python train.py --d_model=384 --n_experts=40 --experts_per_token=1 --d_expert=736 --activation="squared_relu" --moe_layers=[0, 1, 2, 3, 4, 5, 6, 7, 8, 9, 10, 11] --normalize_top_k=false --balance_loss=0.00068 --init_std_router=0.0173 --tie_embeddings="early" --optimizer="soap_variant" --beta2=0.95 --batch_tokens=262144 --train_tokens=1594000000 --dataset="wikipedia_en"
Below are experts of layer 9 (counted from 0) of a mixture-of-experts language model. Rows are named router (the router's row for the expert), up (a neuron's input weights, with its number) and show model dimensions 288-335. Each number is 128 + 32 x the weight over its row's rms, rounded and kept within 0 to 255. Numbers have three digits each.
Before each expert's rows: a language model's description of what the expert responds to. This comes from a sample of Wikipedia text that the model never trained on.

# expert 35
Apostrophes and odd pieces. Possessive and contraction apostrophes such as Hilbert's, doesn't, plus ISBN, 978 and word starts like Im, Hand, Sand.
router:166098090168107132107145115124155156188151099157051123161151168134139098147059156146091131060226125175156129124134144075136086154141128090118141
up0:093104146075144095099156135104132147150119101109100111172025182158177220177146150096107117104119110109103152097095138152165128138169100075129140
up1:153118164172105150149154140126082128124144149163132147093109124060187098147095137123052161108110097141215134162102179162126161140166153118095115
up2:163128065137096159123125131133180138108098032140102116075119136126101151171171173194122184070145162110159085174134109137192171080126104055131111
up3:096082053150132108160129144147103096133106160162186157123071093089096135142112096128091085118090146149179126165133081152184102171076171169150165
up4:149123085142147114157050135121149137174102130159166127124088104116131103127069123108083104151144050158128120145160141167123103149130149117113112
up5:096105121134125092142072130159130103143135062151135171156140144105151171107145069106140104072159069135129155054130051129161160137075126184141129
up6:094159134110162161153153152136110100104102139112136106132171089047167153146126186171098135064082114073128140085121119107132136101156116097068154
up7:122083123041090086098104148123097174137112116162108117115134126085152111157194116161083144078140145089150144116122136171124167126118089132122150
up8:147150068107109115159086143128126088136118111117136153191113166077137114160145140139113095087089127162149122143096123128078159091107122116070158
up9:102163097182116099120113048080115132147104148179115131088142115145133112123092109153122088136117142135125194150128126082148089144073108100103134
up10:140119161141120119110142129147131127127167131156136120152166168143171140104088102089058089106133086103098084096135150141150096110094123148179090
up11:176066106191148148134140151174102159140127141145199114112115141154115170186131114108107125116040154156155103135094080123176120166141182117124177
up12:128144100128112170146143128102182116134105119136113151080082113160193150190109113182057124154113139065143132157199130125095137127133095122111124
up13:105079175107113159104129086121104099129126077126097138082115147134185050169136127117112143138117204106180166145124154124143111041091136163117135
up14:088129151069137122154108119134143137070105085142113147133176149164078081166171143152121117097126115111103181120143117108074186074164104142144210
up15:137024121112135157114099172149147122165165157080186155078171170138080125156089154032120065116120127135123087227159116140132073131117211061163147
up16:178181148135122108085105116128100110115110115171086130146109083147124118099087177152149137181144178114122093085110113091154148169115082149133166
up17:138113176143076135128130092160125126144147187114130127146118138153144159189176145116157163182175106199151093205157117123133160083130101128090134
up18:136072119139094110153120127054123172112201097090083099066127112068121172114145119171127164170123186146094122139200132123122206131091113133137115
up19:107085136127099104107078105205110165169142133139147126146114173170134089131058073148162125157142085132126136108112124108147142056169073181127117
up20:127146126106138159145113168171118101135128168104124119172129143101145114170133114068130151083118121128113124121132135066160092147140143118102193
up21:122085195154122053192129153061141111159094156152101172124168152148133142149134109114077038160140106091158153131103111170080107095169157143171061
up22:118165067133118127134093104164112098144102172092137142111079135110134106141090126093156169126113151061177157142120123107132145112087125142118175
up23:080089142107138177139213092097138094110105106133138141123063124164132087125127090140118131160106072058128145128117132150104183123128077147091140
up24:115131125159142157117153108181119144128092246102121127102106179142107132122119141093132127139116172157096118149078186201163116115129086107116162
up25:138104161142135150171114127135147159179149087124139128084064116123104122092078141132130090126140090152197027151106111194089169123119088156147138
up26:084145114125120161138155115133161076153083152136119161221180067119093219156205150168096105085121118147102111105102176146102131087090105075111109
up27:082130120190097052133090120097113125084059140105134102163161100091108130150128135156131151150177190142127102144088126154080111134125201097091092
up28:145090142183131145116047106102088209108143123139113100078114166109102145077131126092072092134130158157109167092129074163108115155134092117161116
up29:126166105092095120157181098137131116133169115088121119147133107158133158172121109148134166154144175111103119110179102097167151088123134110110127
up30:115135156116128147127108139156068115080136053148133132149098154140175138117098150091089200139113079141164161107109168100105091148144083111193105
up31:072123127114121083109129120181143110100089128108174147135220124152114170147138139131081124130139222138077133093065091130133157155144121119086139
up32:166129150131165133102117111098098086104072130126116150101189138154128079111099148158141100135129149105074127148103127125089105197132109161139153
up33:164150099113066100127120120096140158098105100133092107114154200081162192107050085110165089086086148132058141137128160176117173097138114135176131
up34:120151137151155167157155129046124140126113077071126139146070089139129165070135122077096137113061137071084122038141155118115078146120205120102168
up35:183128088135131112149113102130146103079096099122112081092156155209115150194170140109154155083137133147091127114181134098132238146167166133105169
up36:170152186121103141110104157166142129095108139124198067137070072116123146117228144148083145062098161104134078160156093106162152103134130139124102
up37:110152110096088157192178160155142122119097154080147108183100191133125162111159089141173120129081092124136220121099130127165126129112148138121146
up38:129099137155092138197139106103133143115096125126152151131174084153103106087123181102167105104155093120148132099057087158100126115152102140153093
up39:107157104119144153158106128197120190092103087140197132141112158116128136122120117120164124185067118098102165171141167145102101165168167110070195

# expert 33
Inner pieces of names. Word pieces in the middle or end of foreign and personal names, especially Japanese and South Asian names, and place names: Mur-ak-ami, Shiger-u, Hel-ens.
router:131114087159147108138089132145140127078098143155129109142089083074212172154105101143144126162123182163181101172150127038109113145132128089146162
up0:117161130175166155162072145163080115140135116044188092075177164077109178184077118179144118130144146133139128184160136074146072132163127112095144
up1:135097175112100085114092083139127161137143087123114121112074200093146162130172088133129111118186155151157120166161122109141089098109080138131096
up2:121187126084124169114110161173146073171156065099061120103122158198057161151088129097159119127109146155134116141116145149137119090138111142143182
up3:162126134168138184122105080165148103089111178139138091107066078162107089158164109129189144156100125150095125120185150150105150154143221113152134
up4:198116128136168119155196087155056121154126095077119154138117161102089116132111159131113138093126128141139130132094075149157166166134107096162170
up5:147101125125062145116122142157110117117103179155066150127129148132106148112154095081114117102220149156144165113099116126085103135102134161124085
up6:108100133157160113091168082141126170096117152113087129118117099120115110113200145200163120129106165107122137094167134128107138160151145114155142
up7:160159172091154111171114157111100141039117055129121108150129134134142123153115137125130112143145154147129177112173117157136120084132134112125093
up8:103119130143113097085130106084101178174095162160112145161093124128106123101183120108149140099160095056148081121181184157133189176163087141129098
up9:146149197069137062129115049125108069121111128115183132159150142160108114085081117134120153095133070149148145148092103136162138140105114116135159
up10:131136101149140117088140150131098136094124153195088157154140173148147149143129133121128128147164129126129015111118074162081140137126101116098062
up11:125126127089233089156139169102082166083124135077155068166165104173102156074125134159122128126145135117087095133124157146147201063176126147121091
up12:143141147110135093100085130165143085120089138136102125141151092144164056163106124105095164190113129114122157086057111103082201086119130201150095
up13:190105112115140107157131145119125096112136119063141117124129121081040151168107184117099113140130093078160127144123119125139105121187150106110160
up14:108075198055119146061118120121157146137078137116110104123129153104095080093137164112133148100147139140112150109109087122187085176070127159139124
up15:054168113135054159117114161140108096164102113138125094110141140164137159149139144055165127111177094098105130106184149155172178122106105157127113
up16:083102106138099115105202145140134145092142113149121092120124136098135159148158090120067074001123132120131143154123117105172136110117068169141108
up17:142158155119081185122146132132159178143189082080093149107141146110124061157154116117165096069162134103080095112134190155142154138168111105113107
up18:062121119095085138142109117108128156149180112156159092127127127203156171135091106140103117141212170128116136148133164185122167130091069098089156
up19:149174144077097118089203153134123106099072146117133056124109110155178122136116116106218105109149131122080139123192121093124108152110107066079090
up20:111133112161212112140152127146108101088060085209061087069124121152108166170156177188107107149100135128167134106157116100111187122186114123115083
up21:072125081131094092120096139092106106096123143124126153081090122066124148120102085185087098160167118157112164127118138127092162178143141167137105
up22:103180117151142121112103080106131152096145147152150172098095128124122140152173184133122143084103046101079105065122139130143150130150126108105205
up23:031187100093081123143146120134166130116127114133021105129112090107107111103106112152134152154164137158069065143121106177131084124118176143090143
up24:112110144113119151125047141089143109098189183118136188163088091065158189170122121090136126180113119178117124121130114134101208171122110112102135
up25:119157068131140071106177078124216133101167115107135134174137129149132144129103154126145105172118127148129135097148132141144133106099105160174074
up26:102151130099115128168130149104102151141124157157076137162092171128148119073060085111097120128087119145092127107068154067073137057169086128074102
up27:132083106169197064089117126039118114113141189125125079124089170160077137158123116138094037072106135157112150150082118030169126136121102121104176
up28:158136134166127148189159137151139130111108158150090136131127120130123179115122102037099092130147123125104026111141184110115140135102159164149108
up29:116113141160117148177176142143149102125111124118132101139112152111166097096144169052101140118094095144164063200152127121123152160052144104145153
up30:129093110096164155115141170093154129168148119111175190163099171100135139162068110077107099124109092116135109171174166178133140075104153116132097
up31:113106121065090187130109092129157172103123119215068090100135123191104141095082133115110111125122118131088161121107174182130078133158121111082142
up32:082097107073146067091169144167147108121153125140181094131155122033143088156153079121162113134155105180117153127132103152148160142162110151161111
up33:181144132151093099114144128141114108162105107167107109128154095148177146130173120151163164097148142147164163062101128110119114141121113120147185
up34:094117126096096156181092150149106117143152114122159170130167132149133160143089163137098186121140079135062089111110129185105144152150122096076224
up35:085110133139133153157170162190121134167179127108122152131106149092160127092125133128152143139138125075167091141147104208130151178131151141145115
up36:110137121146149097176143129140101146075127143155094100127124086117102051165111138061192138175134121160175130114175136109120136143114135067119145
up37:100120110126167122139077160070139124082130160106109122156163109100166093125104195116108064140107112121103136128105066091115179125122170098119114
up38:164104083141154170131074115123087148102159172134117134157105162102184130126093142114068130197152107184223104153075151152096108129166115116168097
up39:084104164151093116128091147144143123103104112125145191151110127093148078103118130124113132125122130101104118144146158164131119171075116160185121

# expert 19
Foreign name pieces. Accented letters and word-internal pieces of non-English names and places, such as á in Klára, í in Bíró, ø in Valsøyfjord.
router:154134075134184093105111102118200126085104146152159088151111049152197170110138072115138173158123172106151139145178153233130113131159107108156134
up0:122145124072091136169107137084136137099168108112148200156107130144115107136088077139166227142169142143043143138167132098108092126134133127140102
up1:105121136099167094128092132065033166130142119078136114117092136168168139123165086128122114181135205098146054099146136111119116122134128132166159
up2:145114084152144104161107096111107097101118132111078151149147137146102144148116105133123139100136118210104092137139115101106109084137104144126073
up3:124093171087125141073217137148081169123092104140098182169128108191131118118079130112099160124138133160127125104156183161151121149130140126114145
up4:110217143093119181133108130188068132056121083135066112110110140184107132121114153149045131083162116131164113137129129148106171154075130077155093
up5:095143127121140103144152122099125164088177147123096103093139083144185119126140189073174156132099184149104116138108100136089111091151092140141149
up6:123143128143161129149099090064088146153181108096117114125123109128046113155149165077156110149109100137084141143134113167161124116102130173140171
up7:112084123110142096190156174121123110104130129108113208095086164160107085142120119167122135127137092161081158081147124107103143107144065138144155
up8:147144106053136137116098126129129110130079098131085099132159099149157140159158125105170106106149110065176143121178127123133105104081115116144120
up9:134089142104078030093137019119112159135139134123112145108097108090126133095161098112160085105160135117160156140194103174169090079112086156161084
up10:137155155090179136168187155116082129117096092210183089089112117147131139180111126108115141118116162150116105113104111117079146151132033162121138
up11:107122132156155105083137176106067160076148099182181080101065112095156169101136186138126094158093100162122145145132089146159150139103132109069093
up12:091153133085181165117134116104124115105130200111106151199116101162168153108137095125092153139142154159158148172088070180135137091126164091123117
up13:102147177119148099144158123135164123155178082081094116139093149107119148124111173091139088111174110129115147061079150077143119149180095114164116
up14:096092116132142111096162068108173075151126157157147128122111171186148213147109106139178125151125116134133155094096091130125144133161147113128153
up15:110098120117150111107140112116162153116158066090102091130195090127135116061180120124137107099074198062123052097209222125063122174140175174124159
up16:152147111106157069158088123111095104088151075138147104121085106167107147118137174139138146060044105118133132123170097111156140188148147135131073
up17:018117125080127134122133119116107138170197103126091132159116141176148157151142115119134122053172126148118105135092135184181087139144117085094129
up18:140066106085147127149177127131125173144161118113140171161131074136124090094139102129154087145165102137104186146137094132155142113092062129139143
up19:106158139115120111143112096146147134126121113103084086127181057133149154151150126103072075095162152107105141136156163127137114086109077141069167
up20:075137133145095125128081072117169089090086136162104189162112139190152124046099144086113160103103135176056164085158123089112088162156153103118139
up21:166168138111111108148109133134092115123151195097116123139185096073123101135124126134155152120155118150166118139164066168136121090144123185166153
up22:157127140136099111183219165103163130145078165134124142152109160077190093057139060182136144163120131153092137125124124121158091096108083085118075
up23:112129157108187128121103150144147075035132081118058137174154095127145164181143147084169064087102196119098126105070131165087124116142136132087130
up24:103198168100105150129185122102104095160119090119117140149051125150148124072141178078150115132113131161106154170154168184170106152169204123070148
up25:113134094144136146124175087122110139136152119120068144139103145147131128164139166128139114105150123178128111154094129143133115090115135185141105
up26:129082105115153169103050104115139117087133090095151167135091139092114104095127096107112116130115100194113136102128145170131114058147126170100147
up27:135080140095166141137126062123124127137117090119107117132134100174110141091143172145115138089075199130194133136159139139092133127218074110148158
up28:128124119121193122084079109152109152133161095147132134146078129148170130118159100058180114085162138130132138145073133111132148169081121092119156
up29:104128158148173125077125096149126108100120110154117165113169120189155139083177159131108124118113086109121205094113144091175077098141122121180110
up30:148155155065136091112156131120140139076079102177080060110150132113129110101115115152118151150132139105099137141127149111147202131166116193175088
up31:146189080162141160129157137062128148085165184111043065113134155114065123159125134099139085115160044107119062142098099134106152169205126133141161
up32:137064119122102101102117137086169061108166094091136145099173138112173169146089136128095167152090171118103202145114104157112126139089144090163119
up33:116066143157143135101172148163116103141161108166160132148168088117100117148159123124159109124088178133110132173114098156106170114136067134136145
up34:128093123134138131041170156123146081071114132149106112127064105106137145094141125101091114119146166140113070107135169072107134144108106146154125
up35:128143100103158099122180089157138132162126104138111146162102097113105146102140129149145104125152114096096134126110124140159128121141127147149101
up36:128168121060115119186174098152137106094171126106132088120106166155186128104082164114178153096192114144186147142128127130129127122107032196080063
up37:116105151110130093149163143120193143133139091114151156114088055126151100173100153179103188099091168122143174162136128155179143148102085157147164
up38:109148109150119106134103162174150106157154119121140151130072067172134108136127079178138063088187107134111181076145148136101149153160182120161129
up39:044110177133106118146171108070110139117174101117099141109146099022175116195133179184151137098103115143168107129084138135084141086131125143136118